config = dict(
    n_layer=19,
    d_model=256,
    n_experts=64,
    experts_per_token=8,
    d_expert=32,
    d_shared_expert=0,
    activation='swiglu',
    moe_layers=[1, 2, 3, 4, 5, 6, 7, 8, 9, 10, 11, 12, 13, 14, 15, 16, 17, 18],
    router_score='softmax',
    normalize_top_k=False,
    routed_scale=3.61,
    balance_loss=0.00074,
    balance_bias=True,
    router_noise=0.1,
    router_logit_norm=1.0,
    init_std_router=0.028,
    lr_router=0.00153,
    n_head=2,
    n_kv_head=1,
    head_dim=128,
    vocab_size=32768,
    norm='rmsnorm',
    norm_place='pre',
    norm_eps=1e-05,
    positions='rope',
    rope_base=1000000.0,
    rope_fraction=1.0,
    qk_norm=True,
    attn_scale=0.0884,
    tie_embeddings=False,
    parallel_block=False,
    init='uniform',
    init_std_qkv=0.0312,
    init_std_o=0.00505,
    init_std_up=0.0312,
    init_std_down=0.00505,
    optimizer='adamw',
    lr=0.00194,
    lr_mult_o=0.971,
    beta1=0.9,
    beta2=0.99,
    lr_head=0.00621,
    warmup_steps=522,
    schedule='wsd',
    decay_fraction=0.79,
    decay_shape='linear',
    final_lr_fraction=0.0,
    batch_tokens=32768,
    seq_len=768,
    doc_mask=True,
    train_tokens=314900000,
    steps=9610,
    dataset='wikipedia_en',
)
Below are experts of layer 12 (counted from 0) of a mixture-of-experts language model. Rows are named router (the router's row for the expert), gate (a neuron's input weights, with its number), up (a neuron's input weights, with its number), down (a neuron's output weights, with its number) and show model dimensions 0-255. Each number is 500 + 40 x the weight over its row's rms, rounded and kept within 0 to 999. Numbers have three digits each.
After each expert's rows: a language model's description of what the expert responds to. This comes from a sample of Wikipedia text that the model never trained on.

# expert 21
router:423504492531527504601481531559485474509417442547480509478442499484456404487500569485487550509514413526481435446503516523489560476440514540480465496472542498560447417497512505466492456515508499536551510524485501432432497526510420527511476504479523503514461503573539505505493570570525461495490535575508496479487499441419532463466543534515530524553521530572445520520535486439477545456527463498529496536456492529561520523483531484531496517409527520524512442519527505550521460496553490554456510574557456463469508546536526512472544522525524514432486498512471503562474478437524434445521517553412509494575440468548534607499552528552469558453539522539473517481496518502486512438529483462486516520447562444490528549590566420525584453527460568508541476511492483472472529477464430
gate1:488406499462500485531404479467444514509526531495532425495573556475515543576583375513559472448508431468488515556474552493528500455528504439496577488492474474530469471423482454546507473472413484447477586448492463491522534600538495524507533488523466520513473511464493495533463516470473526453524469434525483489495453512543487509527567449525521403534538439520508465462560496502512479532494406530506535508475559487516434453518519530541474505503499502474523516540465470455536526485552502481500518490517504478584436527520438497447519469535416423469499505506525493483513519568439501542494485518489458517473504479502530544437469543539504514479476561414489514505548480517519494496524498512418504451505518627472462529497518489513510612566496426439479555562471503479580534473529470
up1:595517449428504497458525494432510498453422490471457525543396461469588533477438484457453447539526539521433464466500450497446493479514473537496446473506515535449455524518456504430505529505427527507508484467547522479531500460492568478544466423487471573470482530506637455484441461536430498479511522511446507521524497473491446498557495516509510474463494512481549538520532448475506560518457451514542493548472512489553515481476477474442489455480534558552503426572459535524500544500502470462540433389431598453478561475472494487541538608507481514452548498493477431511471520574487483539460521509492451519478498512489529535579459519535517517542472436480438495539541530514458509489451473514456497492477568487575521533493508505542446469533473559510435496475477480524545562558546535
down1:526507523524529525537506510511520503510486506501432516537489543501472462461477486425514490504580525541562463515491468480478535561454572484472466468421552538590440459480440543473519501502493524530552488481496512447453484484471546502528563511483524474497507469545507418520526515549491492511552580503517572514513484428447534419535489454480471589483486532495485544538558527501455519456523537480527524603396477492508630475506497463480520486508488546570531442535457539470499506467541544522486497539501524431468470434497479492457452554558532551451467458553482486490491462477511519512493485522476471466597525530490467511525481511563503561501564432483575507557545563618490549519433488491565476520480481523600578502485531517531440549487501508515497469375497479550462537501508534
What it handles: Initials and first names of authors (J., M., David, Thomas), and "&" or parentheses in species authority citations like "Temminck & Schlegel".

# expert 15
router:485499485484472451541503499446559584512509502451500516560494492516467510506538491464465473529465488538521508450536488412448468534416527503522525537479513542571450449459431460520564463502500519471541443542467507485533534505514507421543403524520495511424448520511423514506495510574472534564446524446541526510568534437439539542507531561511535476492555528522469464525552581461449508476520497509495471550476500457522557492523546547525494519454530540528477452533559435438645533544497458436422499551488554444486522546533476520515540469527510468486444489415464471522517539512514540543511546495518506513506459520508516520521521548519449517518509415575539573486494461482550512561570513519547480381442520514470466544490471466506459474472537541462557547489580516531471536485443484
gate1:502558465474483426439485487509457486493431440447481510514450502462498564465559498522470488495515525527496523498390529535445543498455527534540497505531504482531614468451459549490557429463469384453557524530463472544455514411492453477524479509455484539521496512503492414500565492507434568476508560439499512491589524459523524508517513491498564458517535453514505479477545499453525546490429499471441495432568461530481553529514518501477521516539466529503532487556526499517463524477540516420548514518481483543534478549440506502483484495509472504495446505497496471461484560571536530522489501478527458456467539569501460535443413525499454504497500431595503617505537433486570510569456455482479439480434474498580490553520526362503507527506484533524486493516525518520536569512502504
up1:565497551422557525486557561536540515542481527550545420473551465483503444429470443535599493596528515522468545460520473490559501490492451469525534489507533529442455561491589509486484501474514451542459511525515460485557483517513541446495456575569592508480521580506535513459405523515486509511464543522449500542508523450426545529485472447413467522468502528562500619507507505504534479464499551518493443517450529448473523491545515458496492492480485557538470495542469497547512516488457458523522499476508416421554546457486535427522423522497476422520453566477468569521548546495525458454478560570483480518539496503518512535508481457478518426527483521506532489441477508486521474470488607482505534493484449445445446481438504480533480532469502509475548549482488515510529451541504589
down1:485518551509484538589442565439428423486529473509470521446463496420595496498520497447463549438527611485473503540477478461551488474523577486528496430500523582479502502479436531535548468475553484468465503509496517518460459465524515487499470531535444443500489510468437569548550490532493469535478597507528449501463423376563486541485463459465448490525473562522472517458592426496451462502519516490498539482436507470471498530517509524446558504485500503582573448496401552507486472511522519530468468486513529472509519554488522466488525551514461507514402542523509519539568541511464550483499483509492472445537520475529488504559469570547484475486539524420446457463492529559433464497469422503531518554489489474483531496576461476456498549520520480503472465501494448550511473414490479
What it handles: Word-internal syllables of Indian, Arabic and Asian names such as Raj, Kh, ish, hy, plus decimal digits after a point.

# expert 34
router:490478472423522563540501449453481528559452536531570499477511455552454486500485554525539480474525548491466520426527515537424466522566502545445479554529482541443507537524434484542483506461424541430508499399564459502455482558500448456572465450515541545584503537573505532546438523500485464522503509463472428489489432541498481454515502493520554432505560543508513461480473477538434501541496477495518498522541609508453497469517470551508558519496537470560490488513513493502479524575461547492510546497537447535586512572473449476513505458521484495489506436480544469482471549588475531490509538537481520562452469552509516451552527443495543451501520591462556466488489505565555436565522582509537427411533554462499515531528480533484524511476481520454529546568527541490501540530495448
gate1:482434536461565570526527468476509496502462471439440520498505434499520578476448496553419488482499444470445481483506479510543528485442463539519544490551497553534499459485444502549456506531528489515497514513578495492441521486552557516481450540456556545507462496542465470499490499537438538491518428511494455506484532556515414521560519535465539474489505526430447516474461468494575513563506481496504517494514517495504428553548466485528537487614511544521455449452525499413473471490463440462486495502459477510522492506527499473526449450424379509490471445547495488503532569519520439520462483549549474523509504532499399511514565469459572476489487527520463641535486458475555468524600528491569561503604513460499564534499520531503535465508522571509499499518479443449582513534495474
up1:517535511467476474505485579508431509516438459517526471507493507478536452499488528459555492456466529530520478529509571454572425524509485469559468519540506474518550474483505507417444526505525486528555511559531514427522481504478446468535566483511429500481473556564465492472527506518653501482509536553484574581411546424511521497446444481524546497419456517525472498461479414499470509512525434585479511473434568462487521437517608531547504469443524478513575441513561491517507562447443488487469523512484550516522522470505504454563529436516534497502503451467522511517475512414507570438540515416518543481504535468467533492545491512483491446506457495442495464533523482476477521459503491450544501525463490496427413458497510516455502487471532450518504497450528597577540504559478513
down1:445502436490542500495560529460628532541436538490503519491540473445468488410543453523528511503515538492475547569482476518549509514516485513550563391566478551426496525499483522451541516526504492441491532518474545521495491514428496482486542461504535450487522501465551404488470459472422503534488560461525473448567491489445508509479580480489548485514437486457490475499531524544495499518451531446501516417505506503469495522527405529493498439480493497490470475509539509532556473552476444557534485448503471542453499499462569481532446479530438578504561500544500468467437446590510471431572541527511485525526532539568473518491507462488473409522462519449449502481516495468569463492531492538460494468502508485460534489454504540529494497471512501616388447428464460441526574480550467
What it handles: Line breaks, semicolons, closing parentheses and pipes ending entries in infoboxes, filmographies and lists, plus labels like Born:, Preceded by:.

# expert 24
router:530436577527549486490457471466524447542516542622542455436507508559437482538508558500479513502527464438512481505513497546446486538527513453522520459501521478477466575483414433550527453473420573516491477489474460521448447482442479583454505536516455541471500495501528508519508496487507461511518466494531460513545452486520500473550512475508523466501451533455533483469503509555489486449487519472507522494470546562404459478479492518457417585575495475548457601516457461491445540494440503424515518450504468549520544472479561521490517490532586513520481566471467508469445516589540534551521483478439515544494467504469518475492518551504524448464561541436534479449462560531570497522456514430448506495482523530517390591521467499462493507511531438534585489533459475456550533518434547
gate0:560456460575440471483464495432452526553569529486527500434518505450454443501452577537511544500511503489539520454474548505495505488465474497538455505510545472434508425565482522455472481512514464419589463573534500541419553542475421478526521452440461453498454508456448522560526502456534569456520551536568565534527462505529409473436461505523437501503509564479540544494499496543457469501585528510562549486481594530503486550472443545557492486456595465492509540463472519541467432536525481471527473554473528527505483486500510550442461509494455468526514506561493534504498490379463462489494487503504597482487451467482525559487503570506513543513444494452512521544458433552431561487491502478486541514540492484429530497549511465526537516562517476479554489492462462450480519504501551
up0:457561549430512504560521495512530528498450448508481511550465373555513555468577503466548460477516481525500518512460505479541464481551494503466519540429444515564540561427522500501497549503541497555450519486482556469571437537566564511540458513516559479556583519594515549409504526508496500518536455443435479531475474505473513533524561488477541554459474504517468476492458467443505529486432510519448495527583488469511506418553430488503535528520435533464562465511524508479510557507458553493467504447539498469478480549467482522602500448493497486535535465502479509530469500551494505495488478573519380542490561470504498447518513427464505514525463516565480484470544514495552452451498533551539430488416481493572471494499555495472494492422450536545474475498547547545459459469535428
down0:561447513519489497553447429460416503554535492572503496526457544592508520578466498531450491475465504582482470484521421449478569462483525503526524488522435462602504486525550518543486473513492506434512465522482531513537423462516521496560509539481561465459507507461495471513403448466473510495542488541511520520534474545496552485495531419527516530499494532402466500494506491499453468490436479536484473495513516473504484546433567557498533562453458483507493513574449478500530466520544548559497462548508566467469524475464471465472388521557429568528547461455499553520471516450513518519456479547463482445518544490464422556555537496501468521437547514563542503504506550489522481511509439417430487546601464442554571435485514507490511493527516476551532507513541463545421484521551511
What it handles: Album, song and film text, especially band personnel lists with roles, such as "– vocals", "backing vocals", drums, album.

# expert 22
router:494515460483529462402512464473542486556540522502425510500501505453539475559521441492459485523451560442472554516526419459490570460538512429533539487485522539447563471536547486561481512476489477463405514480495538480518556530515526505453444399463445442530562450473495453545528479431469553531445544461451501518454512498484482536479499504525454546519492414508551500490571543463527488512515492518507573540541486496505416473454492515509558554442536467592507527509527505457487496522455465505503501498496492472561574431556479471487513491528551451442544540492492490468544481480498536499429516487471423413505445461517528481560494453439493480593490472514510473445546439471469474588515507471391549516569473575504530525518503480490488550404500536510511495546488503439566498503498545
gate0:571551529518484407539467500492453530496515576489400480567534517458496513473532528438468500592542511573506569546542513443502456496501440473537488464460438519486541461505509631523507512511496523456508515411538521518532485549521448497492494483484469554507460536518487498578473470449507427494483565481471530484481449521528571546535520454484490421455412510528490581476490552524486504538571513494514531433500550537417502511462460457556527526540534430514442502476510491496461399542526411510550509450482462488528467494432495424493509502494515589523533512512448441532562522462487527479493483528468529466548466472484399505522488453579487497490509523505533419443541439527558476539516457434526456548509492572525486467546511482519527548496454499525503552464475531508502460502510513
up0:505435509498411394509471410454414489468512500571506472500493498470501460516597510456470515503557507547490535485571555497503440498516566547533477474531543497463456437527510441506618540513457542482425445483517479498495443513512497471482522516512447488429438539479549416486547519521569547435554478497525506535573521503462503533466511532517534492507470505500532587467505549530543545433515482534524558471441525431541514484473502482460602541449480509498552525478533462443490586504532479521544492534497510510473506447484451560494520479478504502500484450533493454458561477450490499394497440478464434544502537518472418485558467473542420478487495555444580442486522435527558473497478496485582474492512502502513531543527500471534464441504545519530498485507475529506439571489505531
down0:528444481508563504493519484440443507436539530484497461495499468520550605540475522469524528503510599518408532511522491526511532527548460511435502472599495491534560448461511552532490546405487507517533544482558443437515467538488568446481505561570487585560510566488459488531476557510435423520521562465455456573514547403502465511531442483494512559574508475477461538492455570485510516555515509476511504500586559558422526471426456477515377483492501477487524493553507492437484551541480458479540546512546505490501546486482495530476530538460574548489473598544569497514529499540495543511474496527506549539516434484462488542556497515480491450503545443499494450449482510502591473503539486483465458529493541473517497558511474517462502555545512507497489470489454457528440499523517481
What it handles: Pipes, digits and headers in sports results and statistics tables, plus words like won the, Olympic, Apps | Goals.

# expert 45
router:543567465535490417549523488427445481552470537448526487552499485484470507480503505503452519483553520551507517517537451441536518497436491416468467513570540579515415502574552550482531516445540496572466514500529472554452482534448465484482526572501594520514425553467499519484492541492492471467533462514497502533467447519407520538434461517474462541489446489501508538519401556452508511469492534497441462512469449522465448532531521480458525447523520522471509471455566538513505417486507478488557451536519513528430457478519520458497458544547575583500516475483500512509483509409512448483553446497535539508519477488457479504402494453525462571478578498524513549495479455498513512511536462477525554517540479493537463424516506491468447487504540518560548453339489538526526534535472445
gate0:464514518435550548540469504469469561468572445500498478468508418482432488494475515529564435496503547626495521460464538512480493525544571496482559473497521486447489513458386534581550499477527446487504443528529544503474458593507514452469491506519498548537477520557504446484568548493497478436527494495507524460472493457473494485476505482554511471500506561573503440448431448472424474449506476562563475520522492424514510483524456474486517490512499524464424500484552484538545576497481562474603556577531502457520509490482446544538477470550436477554497464554516512512509457436524501494467445446480542493507521466491499497470538516437558531509445449507510535566425478452501542416492533435473526458543508470561548478516535548461466529519465538530458513474498484524522427491487383
up0:495516485573440476461526508534530463471481527494551510439497527466600488592551528477455617466524457475471534513550500406550532432504442441526497526495524556496498483470573493465486488552492524526540546459458498511553530460526505502556488497499493496463545443460552505512474500478552459515549517498535456535550509441503512513511493572524446546531493494507555515491605543489585487501569572531493474462540484525489498468415565517494485493458514525530476498492472482467454419501499422534414499557457442535533455489603533454461515451444515509501452553496500460522551441464489496528576472526558516441506410437519566480501443507511434462508544494423471487542511538525520544525479527515533481561507446540500477449469505556492513409559525529543510443512477504481438546532461525
down0:498552549457539529520541454510531505507500509482474492503483446494504472520528473518500496550494494554513567468474457538537510576482476467455489508455499489422490439469492553503532390557571551520500512546508448502445539518513406538487476486556494501484516486451504456438513474580440439542489527503492549432561503453464524534497545513535495485476406552476417530483434492421506526508468494533481461521503453540543551538514562569546558526548535461540434542511554518528455484492485500565515515498493549452418523506454438564487489526491526505548464505531432477494528491467515414458485532514489532512459459490521553374522498468539457520400445561512517515532492563427488517472576559476517428523512437516481543573491449498550480469548488501524535482431509452511554540540466589
What it handles: Word-internal consonant pieces of Latin genus and species names (oph, ap, sp, ip), "Species of", coordinate markers, and "to" in age ranges.

# expert 11
router:494463550548458471493534487491462503540531493504525453425520439493536429518529460540520541445463426534528462460464470480452491472598498520526458504459464380551506544484469493565478540434434472514485529509471525560469489514451533490580500512502454553541538505513456545505519543547496511592542544502530443479474541505540475492531510524492526517504489543500493482479445529551393485532493532464518552503461514553436511573608500503483489531543508490493507570528414535458477489461500571454462511457512503556546514540421525534490521486508444469570541504470510471470428490528554525489500502519403536468480529469508593451566568452567439530420484517505478527452454579477566438501488495458512508528519526475527465498497473497462416554472467478503592534554526532481526498458548482
gate0:499627510503499470499477460490528530477512543466480531508501516525508502478492428527491475484502535531515522527494468529446544486471574504475623423492471500503484544502525442454500537463505468521519511426520519466507527475525463495451513500552533487487515571402467491524567468513520620470467454489453492523509498534484496467425435514446383506465487515557521584542576456450476529504486508447476522463489463448459470482515492544489437479542560497496522539585493555587545455516506492470450500518488523589453480496498488430475551495455435509469637416497518503524463502489525399477496540543502563449483481512518494459539495503541469467515511536594433511580433572462506478488501490506526501516558499411524509519552458509552501503509510501496539508482489542559490539539495438
up0:528462439457481491514474571557485561506393430452494477533481473485501499517478612523484520554550507504488483483544545464594482550542514463539422545410506501514510472521480524549500482484507523437475508544547516494507510498509496496590488416472480547540482474549558479536458579507503478547495599517534556517452582415499530466472539485422544539487560452498515458538455537473487503479464418517505515547565504530531501534548505519550507515460550452503508478518488509576473472514461507479569550474580463489580532476498523497543462485537532488493441532517437521460554492463452577464488480449568502512478490473453463501464528528466512536493440488452497479525540445503536578468505481460513486516505468472481434395520541512468548494503471559522457460513511416428536437571556503
down0:414539501477531544474525468513487488568530436552461494571527500563451488467517513394439494525529478547508504466435512520482490533444523461466506570522510537487492537528571512504497569494428435484578492529544450549473495472499440517457500507444556510516511484468557451501462573537511487509545593528486478432444465501475430452519506520501508590455496501474459433501490532469499616471512482469541518477545511490447498463548446483469606471435464440573489575459463544503457509447454471521518594570523544431531509547491517443562523480512439504530488578497477464549517470543461450470506485445532540489501502503505483515503509498423475535466480480564472580587495503447519503593475486509513482554467488519493505535494457547499424578494436508516486503494508467527510532513479467
What it handles: Articles, prepositions and capitalized words inside titles of works and awards, such as "The", "for" in Concerto for flute, "Your", "Best".

# expert 54
router:578553515473460530472544478496510433584498563513462450507542559450411499547472440473543422564504580555471514564484470516454532489462591476450523440512496509510503550551517430560476515451521430527506493520479493454537474457506546431484540501528549468462523506534580514489525467485448498545554498500427575525429474549509555574558511457521511554511464460505507502502481479477429549464519495471503530467582492485516530484557475496552467451604474525505490486498484470551481521565518561486428506497567504528505569512491501452529526499517527487509514486544480505498474495572575458497542489519539489552476480501525426494475462572427560529557511506451460507432517560482519470500480467561507402482496542511530517574465509523503557600488524488503525530526555478430484532550538546
gate2:535566470360531413552528497455394485449459521398469526486555542512487490468477489543470523569505481500484511498506516488470479472494471473514570499469450560530491523520540505506555505470515564487581544484517520536606472483611500482512501504496505531459495494522575539602471452543561519525513523556506477512507485550449457502443436529534550520473504525510472574511488541504515517441504506500475478510491536498489515482507537512550571496501484525506440491524551492532468457494518525480465530537496520520544462437566501481540491580482521532467529591493481543508563478507470556511535475645549500449482548441487483540435530416453495512508508482510485487475452503508489441491427384515450465506480526536497525434551431532495535465562472499449554434539477497518513508529454503
up2:458555483508464511471440556518591541584438502489509492526524544515489513440479477490494464514505493557488507497462490498539496531477451535504477533508468527512445502499449497453437496499546443513532534549534528422507541496506429552494569496434509486422492501435477438500446449534514523493515528488473426489553512502477551507463506502496484437577428526523524497562482398514605500510485517419508534528494492518540542484516505532557418495510539502390470480473534477558430505487518561512540483409458548451473472538517490510510480464506517487478485487584537556541525463495467506477547586529529457503535528488482530509494501467530503449550431449594497440469495523502529510465519446456421441549541455507487460468396485433498499510464526460521437464441536533578399485488431543
down2:464553485457484472502568571543500531476541495524508549553494530553457395504484505537488461556428528450535457492477454530538484497490442529549497491493436525485495530475527462484461554540521515526467501497466475508550445537579488507446529520567452526461511517493468501484506502448485476494501469493490484546578508583567484509492520443460499506512499559547482488565518583551514435540450553616531534432443457513483518409459517572529509492468545538455525481497505471567518544574464490425506460499363546554440541535544529515547539465492503443544532513453503502515495473517510526502559536528550473511489532458509464477568487460587486494518428505521448536544516499520463540483551481498516433525530479579459536472487497506500465493489435488540504584547416467497509610554536515
What it handles: Numbers and their lead-in punctuation in infoboxes and tables, such as "Members: ", percentages, dollar amounts, population density.

# expert 0
router:537515479430486543552427533489503452485470443488525589501496531502476488510469538505538556479446427492484461530481540514503559538553493495542531517471517590468511440476479530484518474450473512459534557483474513465489457575496457476523463451468532503491505539448537516509543501491470452446557472438540539477543537504468528478467470494464592428469554535478494549519551460473607596476417534513476556538496501488459472513526515531468457452513484491434545510467448452504526496547479432454601474503445528481498491490485564575529469510465469396493462429553450558586507534423450574584481488479525528501561490442489525519490523485539504474449495568426505460503468451523567535445534472569489474493510489566413546441535470459484501491488512486498503495507468476490526565430513468
gate1:451553519517528531566482465458523478482454522533536461625500432586441454541490526451501533535492467488568488508409488490507492539477540481520464517550516552523518467516561520445543539465512490533538440499511516414461449476531521562525438491475473522543538513503539558514484550405414518582497489518504493524513478518456482493470430455477524460529434498565488471544490498461525512500478572421515439455568531505473514403451510519569451497430480527465517457447464533526512518563568634506458490515464475504525485526409493532474504528510478428492476476454493465496521468506522417483526551546463411479490488505510536541519479524468499558499486511478490469490444506548490527544496494531444453492467567486602506527471454527454511547544437483553516512531478524528484523507412463
up1:538469525513494495476518491543494606567536515490477487408478581450541504476491473514507465526489555522448538536530476504532489472468454531520508475469494466471543532492481482547509498601511554467448501537530432581545522493461491459535532532526477490426442472546435496490517452530536512494514513486457467496457534533629546539507567526459485556518553523508480501433410497535432463492587458488511587511423516468525488578489492451466539516513561431524470534567503503520522518496520423513508558489521478527492555442591503428517446510564496568557504524470535520446520492549463535470504498423483585516501524479487567482514497498470491490520466466562506524482521483466537456451441474454504521473544467443415522427441539519505514492488520572442502494529515459455530428548577539
down1:536492489505517482537517564514490571483534498483487440440503513503538514522467549538480507474482579496521565466482469453531508473529384495534466514492510446514449405475454465483486477427497442525497488571496524446487405481512448427475499527600421473508424545493420437528480480531519488475563456473438434484527566522490461474525472467464442440502467522530533505469552459536438500461608492469431538502558524474565524514525437492470505476499538515465471517480541480491438512474576481412512512550436428505469512424529515475494527533476501498481491558493435535482474504448508472515508486566509526601513519524524561466539555511476541452528468474473519453453473521573496521466451509453542511536459489530509569477550570588444497486509515459502504472537518494534551593470457467
What it handles: Single capitals or short first pieces of names and foreign words, often after hyphens or headings, such as Jean-Victor, Charles-Joseph, ===Vietnam.

# expert 61
router:490526518572479519508492459500508536468495522545501556496455446549547473532562454551481404415462513497606477516457526543483503504528483483467513547456479431489474525435504525475409517516526453491555453469463539564478470490550516469532588508460503559532552515491466515467499516419449542505529480519506474493478457531532498456461473548529481499433479544519567477426437486514466439512499508483543543460453487513468479508530461518436521512534462540447509546441447483479559511453523549483511543530471539566515453495469466556508583489444469492540533473476497504521543448524544505502434521451460532509565537509534486426563489503521546449499543476427486483469504520476463457535519561432470592429485497483540507571456590435475462507535470461414515528495408605549445482457498482
gate1:532534500585472451502497549480496513413539440483443495537496423518509522564489489485472480485459467402508542514494476494500434517529493440493589523490465486546535505580562502557447551416544453447522535502522508448443555503548493463532474496475450531543595527496519477566546548491470452439585545537521518490477532512571449453494526519529479613484488496576487487464397525471416456543472516521475502430458527458515458542496504452415460450522436516528500483497455504461495479488505481593499517554551496476505526535486530520521504465479488524517531497451481525496474499454517525486511583492550459440561479477535470471488515514511502552480526429496495459472450470507507545516464479504460516469475500526453427432466510493616414468479447553534447509541502485573482461449555514
up1:575455441514482525561444493569458490485434567577552464469438514564511498477479491532497539500460571548498491459525501575517515474386537455543515538516491508567601479490507419431543506479457553486493442441495524471628478533531538513525495490521529511515472517530481527427507370499502527498460463470507505566511454515471526565485484506469442527506518448430486519562547443472482500519501535528493498491510509446565528513580460536451512542410520474431502485509518520516491505499512560483486498452476526500546515464486474505443472514486484556475517629593483514516511548448564460510487505528490535476515515506541530526536502477508505399494508484518488529496480499551523502579458537502547544472524484579498551553448497478477551509499493458466474540447511477426515488495452596
down1:485489469504527435474502465483561545488477526599564492416419524501509487482486464529559510502556536521515534561588479497458484536510464525471511552552485663517525460479514519469516520511494512495519481530485479481473438482464429524431559520473528541517516487409471519438558548465494496524507522459492553525500522518487499456515538428467475516541494586448456526481494445556512529466523554427535464508466510553490538524439532461440533462581538547539518511520480527480483465542538526416469527534476540458440446521564422541536485579524471499463478514504526445470533554504519557509427468535547518525492540541515485438523534501457549539516402464464485454455506453483501524494551464527509468469538479429516451538554510563472476531500442487462501421432430530492529554556467484
What it handles: Pronoun-verb pairs and conjunctions in reported narrative and quotes, such as he was, it was a, but, would be, had.

# expert 37
router:532538539514469541459520515472540502523452583545488525541425491422539482453474441469536461465465464545569468497435473574460498491436472470463472509488479427470496533517467532485507525507466418453462414539544479619481399481467568503513568471496553515510545427470543505487566507465502516506484501554439454474461434484542535460456457518548486542454570531464479484499477480543488394547510519512565464521493485528470515529472466504490569489510472487484517509395438505470476534450544605509540509466484521511408506492436560501530579470431541537499514483496473464483529436462510511524529523472540521508503476509509484472541527457486538466504557534486552417385518534487511479516470513541538532497550498471493544473490482474524474493452444446458522571469452575463475500455525489
gate1:527461491428515578447460489423483526558477500431436501517538487462420480544473399468485506513537536493427493511501435481523529498434609482460448471539388519426530499570472528441523490463478515492496445541549534533464496532498490507565442561560598490461444578526522502563532478555512539443474450436537463515517451581472496513484510481560515459518452522474468500550514545483448521478581454461553561505476513495544492548510499422480540469493565559545484528511473521541474466482545485543515484487481496468510478555524488517508453533570528532504483456487471549482575563462495462525457474463543496520489473561494523482468513449522510469550477526465411576493463474498509511552499569443575466525511504536431523498500490476520572524536567554522463518497548570486496513522502523
up1:445483436461499508527530502489515454501471444458519476482559476498495488457452486447486503465527531519480491526551460502452456458541534545496546534479520490556520505494494544449505481471489490452488474522482531441521557552500485534476468602636500515491515508533517537430541476472574507455447464474501538541553485526530512476481646511493490564551556457515558519473574595407439588496466456573566514534479459473523447524502477440539511515493498453473521573507432521526560558495523515445506589453495567495499480472521492507473508536501473531529518498465465411501560484487485535528579468505424517460494499456507482497525561505585457471471421521467498521530456539454511485480484504492563582589510460543431552507493467433476485486480478523551529488536507488466554479531571531
down1:455483497485488507485558380440509526526497485554473514485426454537539527555519488519491519506476591531492502535484503581474448511476481517438457504540562432451580550482530538493439477499562511578503458486500486496471441532492558539513479576491518480542466478585401528484508505521472543399483441535477419404513437491553425549470395425512498553504511522473527508467436454533490465532516433619479532521515563571516491486473459462471486528470530517538549558510561422503506517475574500518475456459459535519455452560483518484458458517533524521497492492480544497483511496480533499489458525494526542411472497533511458451470509487477508454478496490521492553471496441504464458472480520557482472515506435528502408502529483521499466475537542444516537482481453568530430477531452455
What it handles: Linking verbs and function words in explanatory prose, such as is, are, can be, than, very, in, plus row-starting pipes in tables.

# expert 31
router:493558532534577497488495494478517571453531509598466419527456464537502526469552512452491554442450477507465518497518512474560551535492468553486506463524477460522478505462558509495487512502501579510522521506450483455396533484539561448512503442493583491482537536605456492457532487546524459515472487595434462477512477427480469445542523551511539556411534523495459545540500519484502481452524500510503545462516459487473514538466450499502557506482497504582549492483474408462459459477486535431446520500521415448574599454487444541518474482528505519533430490522558492450624512506495505538443490441537429501553520532450520473488485534461541534524467508472493506466465485492494506504451514514528415612504469501492484535517560427524489481573540502484534513585518488514528547461491471
gate1:453529497574502445492538522544555496509596436488491525473459527466471519480540484409521547500361491529534489525477574548509440540488501530513467554444482504489439549512541538583471501469510474531594425499491494543538449444489489476465514544461512548453551529480478583429507492494440485533534496508537494525509445526532475504535441435507510520465539542499485499504435547511498513546425615463581527524482488505476506551534474470569490515546497452498501460465444482493522404499500443514496524457518471490511485431550537496478457462482521515489598534510501437519530467491580424483506477574489456451529526451589476571549524407516443438467501434540503525490469534510504534508499502479525577497479483476478456488514532532520529479400562499514554517476522552522512473482480502
up1:522559537544531455491451505501545484434568468530480520504506471454560455489555553477523529531419531545477490523460584497505465518468470534496461539480474465531432529523525544556464513456495470533585458494414442528531469436577509472463501492472543521457517515485530536449512478449458485472518499558511443495503418506542496505498483454493507535499555496519474515531452504534480407499516549440557607504480447497465517546500473454497484517544497455521549483404424478442477452481492506474439619473537456526494560464488527540470452460524497508478528519499589518503539425458581395497429471519496441497532489439576451478560556451506490512519490468477506500487568516537490477525473470547545595552466519474516479468558544515490486447459550492523504514509526583540462459493468427
down1:535532494510450615489546496516487492452509507491525485580464492556556534502559484532487506546506622552418466470499521451499536535416469463459545475543476462462483514453509505521484438490439505561572502440441451524466475494533509450449465533518514472538579540510522484549523533566519524459419485458474514497494451496425552476513457538441508428478575468472425521503522524454496437514525541520527432472577465477481530537466567386533470524550530460543493467519522453547414547433474492555482503521484502565449498480453465532615430487535535536504529484513519486474481491512541556516503532501441449521456526475463519449510476501475532490547438435435510563536435469506494494548504456554557465527460482573478478522536470476509437500486511453517489558486470515522473501525506511
What it handles: Pipe separators and cell contents in wikitables, such as countries, party names, degree signs in coordinates, years and N/a entries.

# expert 1
router:455468458445535503477557486479581478489453499450490495546533442498478488474546555440472449507421448485470528515475434479510470485522542501503524477523609599459493537564503410550490456530482500468491589561523458479524539468563530528517469525516485565431489516574490545559477509555519484516489492463462488478518540462483502595543491470470477559603502536474505488471564523574525516445528488616497526473513482462589561490505566475461455557503558487508562487544572452453492436448526381513502495498421491429473511497499474494482474527554531510507484463494465539440495497510486516460528513527532458535471475563528507561452514503484446463506537468483547520480441539478559494524518458464511493474502573417538456471493447512513470460543607536535501480518483524508527502492471540
gate1:486494544455532512453479517450466515520477579458517501502491479519507485487545473406543540529531499416529441540509518547434459514476490459551449418578512737514541501533520485497516551501455546475518539494566504515506489460493498499477508460445533549483473471491479446483453451534522482458506512522470416493555523492481543445494468474555469508460513515485493438491455467509477447447515470385522468488546515561516506441527517600511500524512486535471525502534503505493380522538463565523448496503515492439496488475510481486519516474495454462501568521535539507491481458543405508495458499488546504539536557498476501498530492466534511495525545605466476503492450448461486494517456495570517434493457450531557516490513500489537468522479509435490483499584618484490549523513521457
up1:527484455559461501515555489490535454474535491611536491464479492461531513457501505559491467494415548451524554550532468515540504495530526545412543520509515347477501584513542496463469517517514468544499550529444462516498485469460449517488443517473492461463558474463482532509527525470462501502471509473488478518458447466509491560524477482550517532571474455493567522492536531475498495477486511600437513439446458497505475529564480460487434476508500408488489522486533460502498516464464475524571518488497531572509541495557523498439527542498563500538476506432530449554447515535562530483478480488495492515406504550529492490446502548519474451550519432527498503480593538500471515499507509548471611530501490495497538497455555488534518474463545519506456468472362579489421384423509525
down1:487512515478574502513495493443491477554388542509506458525512435547504515536506492390526533516513455469473464590532496482507529464499517462588427464485462465542516494538463502502498495483479556454511510470492482479482544492530559447469540462468525551490450476534443543551434505523514504472524522471451455576481519522474591477549568464516483505503529507510454443499485497597504485447548477441532488499549505525509544468552523524500583544500507525530537448513512480498445468536536514441423501518423454424484517501444449456498469500520457513453472542461493558453535412514406511430511500496526436529495503552500539603505539433503464511519506501484462492454438450462549496539445494507552417505488498504567535503534459550537429570527445453567494461505604457453551483546471494
What it handles: Middle or final syllable pieces of proper names and foreign words, often in table rows, such as Cros-ley, Mon-ac-o, Cond-é.